{"normalize_top_k": true, "balance_loss": 0.0115, "num_attention_heads": 2, "num_key_value_heads": 2, "vocab_size": 1024, "rope_fraction": 1.0, "qk_norm": false, "attn_scale": 0.125, "parallel_block": false, "extras": ["capped logits"], "init_std_o": 0.0698, "init_std_down": 0.0805, "optimizer": "adam_hyperball", "max_steps": 4149}
Below are experts of layer 6 (counted from 0) of a mixture-of-experts language model. Rows are named router (the router's row for the expert) and show model dimensions 0-127. Each number is 500 + 25 x the weight over its row's rms, rounded and kept within 0 to 999. Numbers have three digits each.
After each expert's rows: "comes after" lists some tokens at least twice as common just before its tokens as in all text. This comes from a sample of Wikipedia text that the model never trained on. Tokens count by the router's weight.

# expert 6
router:497476494458481555462493500486503541504463506496488487507536473502453462545512518500502474526455508492543499513517471521524543471478512533487525475486461472479525521502497500556496543489529514532539489503503497484468564493548481488503510476502519511475505534475485516503521503506489464532518501500502472490560449521468486527489478538495493501515492510479498509502512539499539454500466
comes after: " the", " to", " a", " and", " was", "ly"

# expert 2
router:538484507499517486524496508492475483474521473483477482501531521513522540477489469495485503527565488480538534489495500509510515482508503498496478483492501497515459511459536491496488494513540479531456454493514506564476519526478508490494548474493504503512495510502492511517526509501541463528462518508477547489492509479486512494511445434425554515517523492474514491495469498504490569489517
comes after: "1", " s", "er", "or", " United", "ill"

# expert 3
router:506465475482539493440525452500564497502455502490518552545456497535519495493531500506471536469515520457479503522438508492490494498527492536492541464476517472523491486489510491478494509501473442496511459484484548517492489482532509521545542514487493488490464507465485530526468488506510525514501478512523509496462474494495529488513489523505500489532521463463497510506515496515477479468483
comes after: " |\n", "\n", ")\n", " n", "|\n", ".\n"

# expert 5
router:477519466448474484525487527491509468516498495527469492465499541509490483524491522471516492450516495487506472481472533514515540469493453515483506472499510508466483516478511515537476495506474512497494497494459515512545516506508456463494543474509448520493457505490488487475542476503483510528446550505503488476454495506439480472514545515519504518473519544509542480479504475500477544518489
comes after: " |", " the", "-", ",", "|", ":"

# expert 22
router:466507535509486538465487518553527491486517469494466527486503523484513519493500504512535521498480479558490512440553483481495508504456506521523464539477508470500531506427490494510448505494521490474483496491492502505539495512498466503475488520485477512525476467537492503478510461437507504514507505498522529449457479520488504502501501546467501531531460488488530514529494524495474464514520
comes after: ",", "ed", "ing", " as", "s", " is"

# expert 14
router:514467531518444472543499499518528487492528468503481506480511479488464498508518491456519488519515498453524502465497504464531494479486552532478425502544508509481499478531474462448444469525506516471475507508547517511499493490521500488510515479482509466532551503495562492522470502461503539474485453507526496498469500502475466509471515503518517500511496516507503474500521526499485529496468
comes after: " C", "S", "C", "A", "R", "I"

# expert 17
router:495563467456498498489442486475487540506518475464514478462491468489492523468475476535495538450501510491498526492514478475479462493451476497481548516474446455469518550505481528470540496495508497516516511454500485513507489475513465509512470522520463524483497514507519472445500487514509485512499467512517488501523484464517478483535524491497524530462525483508490509501517555475507509478513
comes after: " |", "|", ",", " in", ":", " September"

# expert 11
router:484520502486489447517472508535490528523486524520510528505482478493487484539472512485521500489480503490494472570484518502532496538494523442506470505521492526509499513537511517502509525477483480466525510486472515457479514477505528512487486490494477527520547465468487496528486507469497461489502490501546562530502523507507518491548474479523543522489505491476430477447549520494458512480517
comes after: " m", " p", " s", " c", " P", " D"

# expert 16
router:472452500505495511525534516495482493504494486468534504502452479504486541501496495523487551495513511543481513508479515523530484498525499488515545491535456490512544472464522515493494544473553470461510554525531544498507456508475501503511471493498518486485476465498520502525513464475484524443515503476481486499486489484491556534504543528529517503526529502530478468474512504487521558483477
comes after: " |", ";", "0", "3", "1", "4"

# expert 13
router:513524530521509549446527543447492531526505515456498505511509498504515546499527487467487525542505515484517500475463474509485530470492440487502478499515521510536532507494457463480449475492462523486460460476495501502503489492454494497481503497488524493463502494524497480493454484490479469506489525545484538482491484494500510526443492507534494507534519517510528513470521512536460472470534
comes after: "2", "0", "9", " ", "1", "–"

# expert 15
router:529489488525520526504475491492509480554468440508484517568497491501514472482495479522502532486499499468461512519489475517526496497506461521518506506454512483457541492537456480503540488492507492483498489474467487498482538493468551498494483515498477525511468514527484521488509503500570463489513487509480454455490466503521536546514511460501525509535512528503521555498450495494495490518523
comes after: " ", "1", " (", "ed", "ated", "ased"